config.yaml
activation: "swiglu"
balance_bias: true
n_head: 5
batch_tokens: 65536
Below are experts of layer 8 (counted from 0) of a mixture-of-experts language model. Rows are named gate (a neuron's input weights, with its number), up (a neuron's input weights, with its number) and show model dimensions 160-239. Each number is 200 + 20 x the weight over its row's rms, rounded and kept within 0 to 999.
Before each expert's rows: "gets" lists some tokens that make up at least twice as much of what it gets as of all text. This comes from a sample of Wikipedia text that the model never trained on. Tokens count by the router's weight.

# expert 17
gets: " that", " he", " it", " which", " He", " The"
gate0,222,276,173,192,208,209,238,187,204,182,239,164,211,207,185,210,158,177,198,197,171,186,223,229,159,185,193,217,187,206,189,224,182,204,170,237,180,213,216,194,198,198,204,221,189,194,239,224,220,207,191,247,195,247,184,165,201,183,184,181,184,192,222,166,205,179,180,214,206,208,209,200,244,177,210,202,229,201,219,200
up0,201,214,204,198,168,161,216,200,177,187,201,189,244,175,179,171,217,183,240,186,212,216,188,198,208,248,209,199,223,199,215,231,182,177,207,221,194,191,200,182,206,189,186,220,213,198,203,205,181,245,210,188,186,198,215,207,180,183,218,170,188,217,168,217,179,228,175,208,232,199,200,227,171,184,216,210,181,194,205,184
gate1,218,210,203,198,184,207,256,218,211,189,204,212,215,184,201,211,217,164,191,221,212,201,221,241,220,179,236,187,201,217,217,213,186,230,217,184,185,219,187,190,186,231,211,219,223,211,210,201,189,182,186,180,221,179,231,183,193,205,196,212,219,213,179,212,178,239,160,171,187,227,254,190,205,229,236,184,228,209,225,231
up1,203,200,199,201,188,217,194,175,198,213,208,208,196,164,166,211,200,188,179,188,217,183,219,175,205,193,213,201,217,205,216,222,197,173,234,238,228,198,191,218,200,167,209,167,185,165,208,213,213,182,174,231,233,234,179,184,204,209,166,187,177,179,214,180,205,226,216,214,227,216,156,197,184,169,204,196,210,202,166,199
gate2,187,173,165,207,209,238,174,201,216,166,206,198,181,232,197,194,189,212,207,179,181,216,208,218,175,175,195,220,193,171,204,214,225,237,159,199,213,207,196,215,194,186,231,221,160,239,186,220,185,180,198,188,205,196,210,199,177,201,213,187,192,187,178,200,176,204,202,198,182,190,208,230,165,206,176,174,216,192,199,220
up2,207,188,198,182,200,223,191,253,202,215,185,188,181,192,222,183,188,212,189,217,200,226,194,178,222,195,185,225,204,169,211,198,224,194,214,211,228,181,194,190,188,173,184,199,212,247,168,168,214,180,215,189,180,201,211,183,193,191,241,215,201,197,184,208,177,218,200,200,193,188,190,192,178,178,217,209,210,179,247,195
gate3,197,191,148,183,160,212,216,181,169,169,186,225,206,209,202,190,193,220,213,209,198,185,229,198,190,206,219,180,206,210,182,198,200,174,168,219,219,162,223,159,193,200,228,185,182,184,187,212,226,217,219,174,204,205,240,152,190,184,218,218,169,211,219,188,194,192,192,169,226,208,180,195,192,154,199,195,192,195,174,202
up3,230,182,174,201,179,214,219,221,158,159,193,216,211,199,206,215,229,208,177,215,209,175,225,193,187,218,219,198,234,178,174,180,214,188,178,225,228,170,223,175,182,195,197,178,169,157,209,199,206,189,205,202,212,209,239,163,193,211,182,196,203,172,220,212,211,212,187,163,212,194,184,194,220,160,224,197,194,203,169,214
gate4,198,198,237,209,184,192,216,213,225,197,221,203,154,206,153,188,214,207,185,169,207,210,216,193,234,167,223,190,247,210,205,197,173,192,194,182,181,172,212,221,210,215,166,224,205,203,222,218,198,229,173,175,186,229,224,200,191,203,180,150,194,191,207,228,204,219,166,195,198,182,212,200,189,236,210,163,196,166,196,181
up4,178,215,207,191,206,204,192,187,227,187,143,184,228,204,222,165,203,215,230,174,208,205,156,222,204,211,206,223,214,164,188,197,188,207,177,226,182,200,188,185,206,185,203,184,214,228,150,195,199,182,201,216,189,217,189,223,200,164,224,230,186,199,221,232,191,208,226,200,221,205,208,197,196,191,212,222,222,179,192,196
gate5,192,213,180,211,179,194,211,216,238,185,206,160,210,158,207,201,203,198,196,164,201,191,239,213,185,192,215,195,199,215,200,171,198,151,231,192,197,237,214,216,238,223,194,205,194,198,225,211,219,220,234,182,172,196,216,200,223,201,222,191,220,181,175,217,227,223,215,213,201,194,190,205,171,220,208,202,202,200,213,190
up5,195,221,163,222,178,200,220,185,205,202,237,162,191,173,229,192,186,184,208,160,188,204,196,212,170,188,206,184,203,188,197,179,173,176,203,244,200,205,205,182,220,203,202,206,224,180,226,216,238,186,192,193,230,197,217,214,215,187,184,190,211,167,173,157,235,190,213,243,179,197,205,205,221,163,184,215,162,169,199,197
gate6,238,194,225,217,172,202,185,172,220,213,210,183,211,193,243,223,194,190,198,191,214,226,193,195,176,177,237,213,198,217,226,212,213,187,213,235,213,194,190,210,243,221,221,211,194,194,232,205,226,198,184,192,227,173,197,218,161,229,204,163,188,196,190,216,222,193,182,192,165,178,187,197,226,217,179,207,184,178,231,218
up6,219,205,223,214,213,226,187,166,190,207,196,184,215,181,206,226,186,210,205,200,212,195,193,183,203,212,227,224,224,224,186,255,191,196,216,205,188,175,200,214,183,199,176,207,196,210,199,224,190,227,212,176,160,176,221,180,189,230,200,197,177,202,211,196,192,198,198,182,167,186,200,189,205,206,189,185,216,174,236,238
gate7,194,201,220,197,181,166,204,169,214,231,178,207,208,179,202,195,216,220,201,176,208,182,209,193,182,186,217,190,220,183,214,215,206,198,186,153,204,168,196,226,187,242,214,190,232,213,182,238,219,196,230,225,173,203,153,206,201,240,216,195,177,175,215,240,175,218,211,205,206,176,210,220,215,198,189,175,200,207,181,198
up7,177,166,208,192,180,218,192,198,215,179,184,203,189,242,174,181,182,179,208,209,195,192,191,215,204,234,189,245,188,211,221,200,223,194,216,172,223,200,194,220,193,184,188,211,185,206,174,152,215,217,175,198,181,195,182,211,218,199,198,199,208,195,181,180,218,203,222,212,206,179,172,186,202,216,175,177,192,189,191,207
gate8,184,222,219,192,175,213,231,200,180,174,199,199,210,201,220,200,155,204,227,210,227,177,199,211,152,236,195,211,222,207,247,233,175,178,233,214,205,208,220,205,212,210,228,174,202,206,217,231,214,209,168,220,231,210,183,182,201,222,238,209,170,187,189,202,247,185,202,201,178,225,156,194,189,217,196,183,210,216,207,207
up8,204,218,202,198,195,188,209,167,200,188,191,194,201,183,254,205,185,218,246,214,182,208,198,213,166,208,188,209,201,204,242,265,189,193,225,227,216,212,185,235,206,218,211,184,218,184,174,199,207,223,220,208,209,209,181,189,222,228,247,188,194,177,234,227,215,171,218,176,177,170,193,195,182,184,202,202,182,207,177,206
gate9,182,225,210,206,239,185,212,172,195,190,209,121,191,205,187,169,168,206,195,187,209,176,189,205,234,167,179,181,162,210,218,216,208,162,177,226,215,200,247,232,224,206,208,159,212,197,183,194,185,193,206,183,182,216,194,189,201,213,175,185,171,208,201,202,181,245,187,194,196,181,215,195,203,239,218,211,222,198,166,205
up9,199,171,192,213,204,197,203,197,165,196,183,147,197,182,202,202,169,232,183,207,174,201,184,187,183,179,212,143,194,234,200,190,233,199,177,225,211,197,203,233,209,204,201,171,201,200,202,191,205,196,176,171,198,225,179,200,172,201,191,181,167,187,201,195,173,217,208,202,203,184,202,169,204,229,217,225,210,212,181,189
gate10,195,221,208,199,197,196,196,198,198,208,227,162,201,216,224,205,207,191,209,182,199,210,214,175,160,229,194,226,184,211,167,226,211,182,179,224,196,191,245,193,208,195,216,169,204,241,179,174,218,200,195,192,196,181,201,213,141,174,197,193,188,211,196,211,229,164,216,206,197,179,214,181,206,193,194,181,207,212,231,201
up10,234,226,223,224,204,242,207,192,197,181,190,206,211,221,188,215,205,233,175,160,198,191,185,205,210,215,185,218,247,221,221,171,186,182,230,215,229,229,166,196,234,229,195,239,207,195,231,216,218,196,194,214,212,167,212,213,209,190,189,205,191,171,225,180,200,197,239,184,175,197,209,205,203,169,199,205,191,198,198,169
gate11,154,218,175,206,187,215,180,203,233,230,220,214,225,189,207,185,213,216,214,203,212,205,208,171,183,187,186,176,228,233,184,204,207,181,202,222,215,218,181,178,202,229,230,209,228,229,161,207,187,190,202,198,212,201,197,216,185,207,210,168,210,179,207,185,191,163,193,221,200,221,186,181,204,196,179,197,195,220,237,195
up11,193,167,262,177,234,190,232,231,208,232,177,226,203,196,191,181,211,179,186,191,192,208,213,197,189,211,202,191,185,202,213,203,201,220,205,205,189,227,205,199,210,221,186,187,217,189,187,169,228,205,178,191,171,248,181,181,207,142,202,215,184,203,218,196,216,247,208,194,185,195,190,226,169,185,206,201,236,185,206,209
gate12,189,221,241,172,167,230,202,203,187,216,217,223,176,160,170,202,153,173,188,202,193,176,180,200,227,213,239,216,198,206,200,206,192,235,206,193,189,206,194,237,168,191,214,217,231,177,185,220,189,210,188,190,199,203,233,192,225,195,184,224,186,232,198,182,210,223,184,212,206,185,165,221,171,192,195,186,199,196,200,229
up12,207,204,201,212,209,168,210,209,217,202,189,194,225,205,229,206,216,204,192,203,167,193,234,211,177,182,179,196,206,209,204,172,212,168,219,247,202,217,239,178,227,185,179,175,184,208,214,183,217,221,190,187,196,181,169,215,184,192,218,188,203,161,196,197,183,185,182,184,191,200,224,185,215,207,199,193,213,180,228,180
gate13,213,238,187,221,216,181,172,196,217,219,195,186,182,193,242,175,182,214,175,177,189,188,208,206,211,161,223,204,201,212,195,191,207,162,223,178,179,180,173,217,210,197,186,221,187,225,185,247,178,210,175,206,200,224,178,224,200,255,221,179,212,182,218,226,201,204,191,148,168,207,238,222,232,209,184,192,236,196,212,216
up13,191,207,170,226,182,200,174,190,198,226,218,186,185,186,192,194,213,178,181,203,204,212,216,228,229,141,223,224,161,190,212,211,217,180,215,208,217,194,178,211,223,224,218,228,182,225,191,229,184,199,195,209,233,235,193,195,210,208,185,190,217,199,164,222,186,211,200,212,181,223,239,226,228,192,202,202,232,199,189,205
gate14,189,218,201,171,150,227,218,184,204,188,195,173,196,192,225,217,166,232,195,150,192,229,236,208,233,224,257,200,227,223,180,178,196,192,189,230,187,180,202,205,197,228,227,218,191,237,234,239,222,208,204,185,190,186,184,251,195,184,218,225,212,188,233,178,229,212,219,197,224,199,191,171,197,218,175,185,188,203,207,208
up14,205,165,223,196,161,193,216,213,197,183,206,202,222,160,197,211,168,247,160,179,230,196,224,185,227,207,207,221,224,221,172,214,212,202,163,235,192,199,194,204,213,215,174,203,211,245,223,243,208,188,193,198,213,176,179,209,187,188,178,188,218,232,196,181,210,231,189,208,205,239,207,171,228,188,206,221,160,223,218,165
gate15,216,196,205,156,206,190,168,195,198,184,184,177,242,183,206,218,188,215,177,190,185,183,169,193,196,226,182,187,265,170,145,189,165,191,190,206,241,205,192,167,206,185,185,190,201,215,217,255,189,161,216,208,181,183,238,177,181,206,211,227,164,213,182,179,223,188,223,172,197,191,217,189,190,225,196,199,220,202,169,178
up15,193,194,219,195,191,179,191,188,197,196,189,241,184,195,238,237,183,210,191,226,207,204,194,207,229,204,195,197,178,160,229,211,195,206,181,211,220,192,209,177,183,216,184,223,172,204,235,201,169,197,204,199,204,191,178,215,180,232,193,190,151,188,171,192,191,184,215,213,171,197,191,180,221,215,200,173,159,223,169,197
gate16,210,197,208,239,187,216,220,199,234,231,235,183,199,196,202,169,201,193,208,182,187,197,186,167,164,201,228,204,232,210,187,212,168,200,210,239,185,198,179,231,192,173,183,192,168,196,176,206,193,227,213,184,198,171,222,177,223,230,189,191,174,182,178,196,180,231,202,177,174,179,187,211,203,219,259,206,218,205,153,191
up16,206,187,220,206,192,198,225,221,208,180,227,191,167,185,220,161,224,225,190,237,201,194,198,204,187,206,216,226,192,227,204,210,198,214,223,221,162,237,194,194,173,177,180,182,188,189,187,227,233,217,206,175,221,189,187,199,222,184,181,213,239,188,213,220,213,228,231,193,199,185,180,209,210,231,205,201,208,161,213,254
gate17,179,183,207,187,182,184,184,203,233,217,217,213,165,188,189,213,206,182,207,199,145,182,185,192,223,210,205,217,176,173,232,191,210,209,148,221,174,204,172,183,184,204,227,185,178,197,148,238,218,200,218,191,211,164,249,177,198,172,216,213,181,191,212,195,214,219,210,195,170,209,181,205,200,214,192,213,193,184,206,239
up17,187,231,207,165,196,205,184,210,202,178,188,226,193,182,235,179,187,183,198,226,184,217,257,203,195,202,183,199,219,208,188,202,221,205,195,186,190,199,209,171,179,247,193,217,197,188,178,187,252,163,213,188,180,201,189,194,178,231,243,182,208,208,181,205,217,218,219,211,206,205,228,221,186,169,170,230,184,187,199,252
gate18,207,227,217,204,211,226,174,179,221,173,183,211,182,210,219,216,210,181,233,213,221,191,187,188,199,200,206,220,201,198,228,157,161,218,185,211,177,213,180,213,202,181,207,228,173,210,193,199,174,226,204,217,216,220,170,198,224,187,187,220,182,218,228,215,172,229,216,194,170,185,177,209,177,206,215,227,158,236,187,178
up18,236,197,224,164,222,194,184,200,176,198,209,145,210,224,190,179,204,211,184,206,190,206,224,219,192,217,153,200,187,199,226,258,213,212,164,196,193,195,202,217,231,209,168,227,209,192,200,183,185,217,179,182,192,196,193,175,180,206,187,201,214,200,212,217,189,195,219,217,226,219,206,194,211,213,198,208,189,215,191,198
gate19,185,206,222,188,194,195,195,193,209,220,238,139,166,213,222,201,198,210,211,205,185,171,174,207,232,198,215,232,225,183,170,190,217,188,192,217,172,188,196,231,171,219,167,184,225,178,217,222,169,258,201,166,218,185,250,227,194,201,200,203,231,237,209,211,219,202,201,143,211,169,202,248,186,213,196,174,246,152,212,210
up19,202,209,198,181,199,228,225,201,218,216,219,173,179,241,217,185,181,207,206,160,183,195,191,203,190,194,207,226,213,157,187,198,190,170,177,232,166,202,203,240,204,185,187,215,217,205,237,216,183,239,215,179,198,162,207,222,193,223,189,180,239,225,214,209,229,208,198,171,189,194,191,240,217,201,221,184,252,178,193,199
gate20,203,208,171,216,167,218,200,201,207,199,212,220,204,187,205,202,194,213,223,177,245,162,237,186,200,201,216,211,208,217,207,245,177,207,192,197,216,208,183,175,213,182,208,222,193,231,198,195,181,258,200,199,186,185,184,197,197,187,191,231,228,228,175,191,176,213,214,182,194,169,226,207,204,227,199,213,212,166,222,213
up20,237,194,200,198,182,216,195,172,177,192,214,199,161,165,225,184,165,227,197,188,231,197,170,214,201,218,180,231,173,187,202,216,227,215,194,210,180,194,168,208,193,204,261,204,218,192,220,173,224,209,186,199,204,174,207,211,195,232,227,216,183,180,154,195,170,202,192,178,195,220,201,226,184,213,191,194,190,171,172,196
gate21,190,211,168,224,179,212,211,177,176,225,216,175,225,207,208,216,200,190,196,205,218,202,185,236,224,184,197,214,193,198,204,197,196,214,167,186,207,197,187,193,216,207,227,234,248,205,195,164,191,195,200,211,175,183,202,206,202,179,156,222,196,222,225,191,182,203,175,193,185,228,226,215,239,165,191,202,195,223,198,198
up21,206,217,199,211,216,188,211,240,174,207,234,209,190,200,195,188,209,200,207,224,227,203,151,204,194,199,202,202,194,190,239,193,232,233,194,185,191,200,209,211,231,183,198,173,185,209,238,208,218,188,192,177,236,188,214,210,185,211,247,203,211,213,179,200,196,191,195,186,176,211,236,208,195,173,174,184,171,193,202,220
gate22,217,233,181,175,210,218,208,213,217,170,191,208,173,182,199,169,179,181,196,162,169,212,214,198,196,175,213,184,211,178,194,180,215,212,174,212,192,198,221,198,219,194,206,221,188,215,208,206,194,206,187,162,215,217,215,221,226,239,221,176,204,177,150,224,173,193,174,188,200,244,209,208,201,219,201,212,201,216,205,169
up22,207,182,239,193,212,154,189,195,205,204,208,182,205,213,202,222,192,194,228,222,223,187,166,227,174,177,199,217,177,208,226,173,208,211,157,232,203,196,190,179,213,175,175,174,200,172,219,207,186,216,193,235,237,192,207,205,227,185,194,201,204,158,188,187,216,193,187,181,197,204,195,169,232,184,194,187,201,171,183,187
gate23,192,194,197,198,176,216,153,198,200,214,182,201,208,203,211,207,189,185,234,170,238,175,203,187,197,196,216,237,216,218,150,186,194,207,194,222,190,180,151,169,188,229,210,219,208,202,178,210,193,203,196,203,217,195,221,187,179,215,188,181,197,227,172,215,206,196,195,218,198,209,205,235,194,178,204,185,182,182,196,209
up23,196,166,235,178,223,234,186,219,209,223,192,215,207,221,188,194,207,198,205,243,200,206,208,189,205,217,215,198,203,179,205,245,224,212,187,205,210,218,171,218,199,169,197,181,226,171,176,178,172,181,191,265,203,197,186,231,219,167,167,207,227,225,192,205,199,190,214,197,194,236,213,239,193,227,184,180,225,220,224,167
gate24,180,225,194,226,165,188,206,200,215,210,161,189,244,205,185,212,158,187,187,167,187,141,197,231,179,198,210,238,230,194,197,181,183,209,200,214,221,195,227,164,207,206,178,250,191,198,197,220,225,233,225,175,197,196,226,197,203,191,222,205,187,229,187,183,185,192,188,224,174,222,218,206,214,212,215,204,205,187,218,209
up24,210,197,178,205,178,179,210,183,204,205,187,188,227,180,203,202,206,188,196,180,208,159,191,196,217,193,181,212,196,184,195,220,189,191,183,227,241,199,199,214,251,217,185,256,216,189,204,212,215,190,267,193,194,190,221,177,185,239,192,205,237,183,181,168,205,185,186,202,173,229,167,210,207,199,241,175,210,194,203,203
gate25,197,178,209,209,196,191,232,229,230,190,212,172,202,216,186,153,186,186,173,206,208,221,193,198,229,162,188,181,196,165,222,229,197,194,226,183,211,205,202,188,186,208,174,216,233,206,188,215,195,176,215,198,218,190,165,202,196,238,182,196,209,217,202,192,167,223,163,184,211,171,216,212,186,219,235,215,175,217,170,217
up25,187,181,220,201,171,238,228,185,220,197,198,190,233,183,202,165,184,207,217,194,205,184,216,224,189,166,223,205,243,174,226,203,212,200,183,218,224,179,209,199,184,222,207,196,225,193,199,198,220,195,182,198,208,213,199,216,192,188,167,207,244,192,229,188,189,214,213,159,200,206,227,219,211,214,214,184,191,189,172,226
gate26,185,189,226,204,194,166,194,220,207,200,202,209,217,200,215,193,210,193,207,171,204,207,156,237,229,165,219,177,189,203,203,179,207,223,147,179,220,185,186,174,206,235,199,187,178,205,181,201,208,236,181,203,205,238,219,208,160,220,176,171,211,159,218,178,185,219,186,208,202,202,232,198,177,187,202,155,168,178,190,213
up26,211,180,224,213,180,176,203,210,185,175,215,179,226,210,211,188,218,197,187,208,204,199,201,220,244,179,211,149,187,203,197,199,194,195,170,198,232,199,210,165,192,214,201,190,157,220,177,188,219,182,183,197,179,229,202,200,198,242,189,137,219,171,222,175,181,210,188,222,173,211,219,223,206,200,204,161,186,210,199,168
gate27,158,161,209,206,190,203,199,190,169,227,228,223,201,192,219,223,226,176,235,196,198,175,185,171,221,213,201,180,191,203,221,211,202,206,230,201,176,210,187,205,199,246,204,215,215,181,184,178,164,188,247,232,183,195,211,225,196,231,173,186,249,191,216,201,215,240,264,215,202,216,224,192,196,230,219,181,213,216,202,187
up27,195,209,175,175,191,185,234,170,178,203,229,191,223,199,209,194,227,217,195,198,226,210,201,200,199,179,213,211,208,196,168,201,199,204,203,207,172,182,158,186,220,205,206,208,224,213,210,252,196,173,248,225,205,169,219,213,182,176,234,174,183,239,204,219,224,192,204,177,205,195,203,195,196,189,203,206,236,199,181,200
gate28,213,224,178,194,169,205,230,168,201,180,223,212,217,202,176,208,182,227,204,184,198,207,235,227,207,160,213,194,237,186,217,220,222,193,210,228,181,196,196,222,210,198,197,217,224,203,198,212,217,204,190,164,168,184,208,231,204,208,200,199,195,225,204,206,206,210,204,212,191,197,185,199,213,195,191,202,201,225,168,213
up28,170,214,180,198,210,198,179,177,210,171,232,193,205,188,168,194,181,188,219,220,171,190,205,200,191,195,174,192,202,191,243,196,207,198,186,211,176,192,192,207,200,180,231,227,210,214,196,246,220,195,215,189,154,192,217,210,207,189,210,202,206,178,192,192,227,191,237,213,171,172,177,190,217,192,197,219,206,195,178,218
gate29,183,198,230,192,219,176,212,186,198,230,182,195,168,203,183,198,174,208,204,223,176,241,239,212,203,173,246,238,190,200,187,245,193,190,185,196,195,199,197,196,226,206,190,176,201,200,220,228,193,197,173,222,201,245,200,189,197,204,203,192,219,165,190,214,198,172,190,190,187,186,186,196,225,217,205,219,214,205,204,221
up29,164,212,221,164,196,197,187,190,199,201,201,224,190,190,189,198,206,184,205,206,164,232,268,206,209,194,243,228,196,210,219,235,175,158,168,206,204,231,216,176,208,189,168,199,211,211,202,227,200,199,180,205,195,199,186,193,227,150,187,194,224,177,203,200,243,207,186,183,200,200,176,193,235,195,159,242,187,171,195,192
gate30,186,184,187,243,188,246,219,184,223,176,189,209,202,193,176,231,204,205,241,217,200,173,181,209,211,163,231,187,220,209,200,215,202,209,167,211,193,198,205,172,230,200,191,217,187,206,205,165,187,205,219,178,188,209,194,197,213,236,194,196,205,206,201,191,190,192,199,167,163,203,262,231,201,169,196,191,166,218,218,205
up30,207,179,192,202,197,240,192,164,221,201,188,223,201,201,153,225,204,196,231,236,204,206,194,215,196,179,238,191,164,177,208,226,210,223,157,191,207,196,178,202,172,223,192,205,186,181,221,221,160,202,175,189,207,178,168,215,195,211,201,211,191,193,210,219,195,188,206,159,227,198,234,217,225,203,201,204,126,212,190,226
gate31,181,191,204,204,186,196,177,172,222,193,177,187,248,172,152,215,192,188,191,212,205,196,235,185,214,210,235,186,193,192,228,183,203,209,222,213,193,217,232,175,185,169,202,199,224,209,188,205,227,189,224,179,196,221,229,230,241,203,213,242,170,191,195,189,209,193,229,199,196,191,211,169,189,210,207,203,210,178,220,225
up31,161,219,163,186,200,215,177,177,191,204,218,208,236,191,186,201,203,182,194,202,181,191,242,192,195,202,207,205,208,213,224,183,235,208,235,213,185,214,234,181,208,196,203,226,248,196,190,204,198,195,228,146,187,201,212,181,200,190,240,253,185,187,193,217,244,194,207,207,199,199,213,167,216,195,203,207,241,196,233,187
gate32,222,194,183,240,201,209,208,158,203,195,198,188,180,198,202,182,169,206,188,161,216,200,192,217,221,155,202,212,206,192,183,212,213,201,207,154,203,189,177,193,231,226,190,174,221,206,219,215,211,245,176,195,214,190,181,203,175,184,176,192,213,224,221,208,195,269,202,200,220,183,182,222,230,180,239,189,171,202,194,238
up32,197,204,227,205,185,230,208,204,214,201,202,190,210,203,208,188,177,190,223,229,225,185,165,198,217,210,189,174,180,195,172,181,201,198,140,202,226,184,208,209,221,146,204,227,191,186,217,210,194,199,214,199,238,195,170,181,215,201,210,212,217,195,243,213,222,189,182,213,193,202,200,193,197,176,199,186,180,240,150,162
gate33,188,201,217,191,203,173,224,211,207,235,184,239,203,227,177,186,160,220,226,222,213,207,210,182,186,198,182,195,194,228,196,215,215,206,188,186,236,201,193,193,173,206,234,202,192,211,192,244,183,217,205,232,221,216,214,157,216,202,189,169,214,202,184,240,149,190,207,216,215,173,168,183,216,215,191,152,240,199,161,231
up33,243,200,183,204,198,196,202,189,183,158,212,186,203,200,197,231,212,182,187,187,195,206,200,196,163,212,210,211,225,208,203,189,234,187,227,230,183,175,152,182,197,217,163,197,210,200,204,173,225,225,175,203,205,212,191,233,189,211,181,207,212,214,218,164,236,166,207,174,230,228,178,201,192,209,185,191,171,206,239,182
gate34,224,177,195,209,198,193,185,175,191,222,179,205,215,233,210,214,203,159,181,203,189,166,187,194,188,197,190,206,214,166,185,194,166,179,204,200,222,207,205,174,192,227,206,207,200,211,197,200,180,196,223,209,223,225,215,210,225,220,169,185,241,206,180,165,212,216,187,189,184,208,213,189,201,227,226,182,216,205,210,228
up34,177,202,229,194,200,208,212,172,206,190,216,217,192,244,202,203,200,185,219,218,202,232,200,216,208,185,205,172,190,242,219,187,211,210,204,190,198,181,147,226,215,175,184,187,207,219,180,216,176,155,227,186,193,174,202,207,203,207,177,222,175,229,206,191,177,193,221,202,239,203,185,233,203,196,209,197,205,203,212,206
gate35,186,223,179,196,240,188,196,188,223,211,226,216,242,205,187,239,193,201,146,211,175,156,224,190,192,215,188,185,171,204,212,201,202,172,187,226,226,183,183,188,224,183,223,189,189,192,203,198,212,199,229,204,216,175,188,203,219,179,178,209,202,217,172,218,194,219,218,203,183,184,230,178,201,248,216,202,188,207,205,203
up35,181,201,197,184,222,206,227,176,224,229,234,232,222,169,209,234,174,190,183,192,188,186,205,187,225,208,211,175,205,203,211,219,200,213,228,219,194,184,200,185,200,221,220,202,222,177,193,184,210,177,211,196,178,183,191,197,232,188,201,212,230,204,134,181,215,187,197,219,210,179,218,190,189,218,208,213,167,227,236,220
gate36,211,237,222,188,197,199,217,156,215,200,218,226,226,175,200,186,182,207,207,215,171,206,204,206,216,164,232,238,177,195,219,232,198,242,203,221,194,193,190,186,215,207,213,212,177,246,223,209,196,186,214,179,202,195,198,252,202,173,201,204,209,189,226,175,227,221,219,165,209,194,180,172,190,220,200,218,178,234,208,199
up36,236,179,190,187,203,194,156,191,229,211,244,161,212,207,191,206,192,163,200,234,188,223,188,222,175,175,184,166,214,207,214,204,184,163,200,214,250,191,204,206,216,179,215,175,195,192,193,198,226,179,184,193,180,252,173,179,190,201,190,218,242,221,166,205,226,199,206,218,163,217,208,231,181,228,197,180,197,154,212,203
gate37,205,230,166,172,212,198,184,197,162,212,190,194,219,190,194,236,171,208,189,201,183,201,189,215,234,190,193,226,222,191,222,206,212,198,215,246,206,208,208,205,164,217,227,208,198,160,221,222,200,179,211,234,163,214,198,167,187,186,179,180,198,166,187,185,200,190,198,190,225,181,223,189,173,211,194,197,223,155,181,197
up37,182,245,194,164,215,236,215,171,171,184,211,150,190,197,191,208,178,199,194,228,209,161,222,194,203,204,179,204,216,189,189,214,234,198,209,216,220,232,197,203,170,229,237,197,235,183,194,193,211,185,168,238,165,208,190,192,206,198,196,201,155,189,206,193,199,207,208,210,185,202,225,232,170,202,205,212,197,195,226,199
gate38,202,210,173,213,163,236,211,148,222,185,178,163,171,197,208,193,186,212,180,170,198,192,184,193,202,201,180,237,231,186,190,236,208,213,197,221,182,213,187,227,209,175,197,185,190,245,230,201,181,225,173,224,157,170,165,210,181,219,186,192,213,224,221,210,207,181,169,189,166,166,157,213,244,201,193,192,210,190,194,198
up38,211,208,219,193,208,224,231,188,205,215,210,189,225,232,217,209,201,201,179,207,208,206,249,168,190,206,189,226,191,220,219,182,169,234,226,185,194,182,158,257,181,192,215,180,207,176,196,174,210,186,181,178,201,187,182,199,221,185,217,234,204,149,210,168,211,209,212,218,213,200,183,197,230,211,197,166,166,218,162,213
gate39,208,178,203,163,193,147,210,215,189,193,193,226,165,193,196,210,182,174,216,229,203,164,212,193,222,188,217,224,200,207,212,170,205,223,189,193,207,191,175,181,168,216,213,223,220,194,194,219,174,219,212,210,193,194,243,190,198,201,193,181,233,171,150,201,181,194,207,182,175,216,214,177,216,235,205,188,198,242,204,228
up39,205,203,177,217,182,182,233,211,190,189,202,176,196,187,182,176,198,189,211,170,226,180,167,191,226,164,226,231,241,142,217,203,206,185,183,194,200,202,203,225,180,215,175,191,227,214,238,209,174,234,208,178,195,185,184,210,191,257,187,168,223,197,218,196,187,233,207,198,177,228,217,233,251,202,200,166,178,210,219,208
gate40,200,171,201,203,177,215,227,194,185,209,184,173,184,189,173,216,194,174,202,170,196,192,219,178,168,193,212,220,196,218,164,212,197,216,228,207,205,189,227,168,183,213,170,199,189,253,177,221,182,221,193,220,202,207,210,188,177,225,182,169,188,225,191,215,192,214,203,166,190,175,235,234,210,223,240,192,187,209,170,217
up40,177,220,213,193,167,191,200,222,208,211,206,193,189,193,168,215,169,202,160,191,218,193,191,186,196,210,177,194,210,184,207,188,214,212,219,205,202,192,227,200,178,193,183,196,190,240,186,230,200,223,196,208,225,166,211,169,191,186,195,193,171,190,193,206,160,197,234,167,208,217,201,222,186,231,190,167,217,225,192,162
gate41,207,218,237,164,205,197,214,194,176,205,196,194,176,195,181,197,200,189,212,230,207,191,214,219,199,211,184,207,242,202,192,170,181,182,210,223,191,219,203,194,210,204,196,205,193,197,180,218,192,166,189,237,207,218,197,192,216,199,194,204,213,243,225,194,200,201,216,193,217,209,216,182,216,188,220,192,252,193,214,235
up41,225,208,205,260,190,214,183,199,208,190,217,154,191,197,203,206,220,179,232,194,224,205,196,198,167,204,203,173,178,183,193,196,190,228,201,189,183,218,193,205,204,181,219,206,191,195,196,155,217,204,208,180,189,189,196,211,188,196,192,197,167,167,166,201,216,179,180,199,199,179,169,216,251,218,192,214,206,187,175,162
gate42,194,207,202,196,202,206,213,239,172,202,190,181,170,207,207,204,163,243,198,180,195,188,207,184,206,205,183,228,184,188,206,175,210,183,181,187,228,204,195,205,174,210,183,190,193,222,223,226,169,207,177,203,202,209,201,184,219,221,184,182,184,151,236,182,184,216,227,209,200,214,186,215,229,203,225,207,182,204,176,174
up42,166,169,219,194,187,181,160,168,235,220,175,223,218,190,180,190,202,213,195,221,234,175,181,198,167,195,179,140,204,221,191,197,192,194,192,161,201,171,186,210,221,166,197,204,204,180,194,174,235,196,215,184,211,198,195,203,185,217,187,217,201,214,145,198,193,185,193,217,206,178,219,182,171,212,201,185,230,207,243,193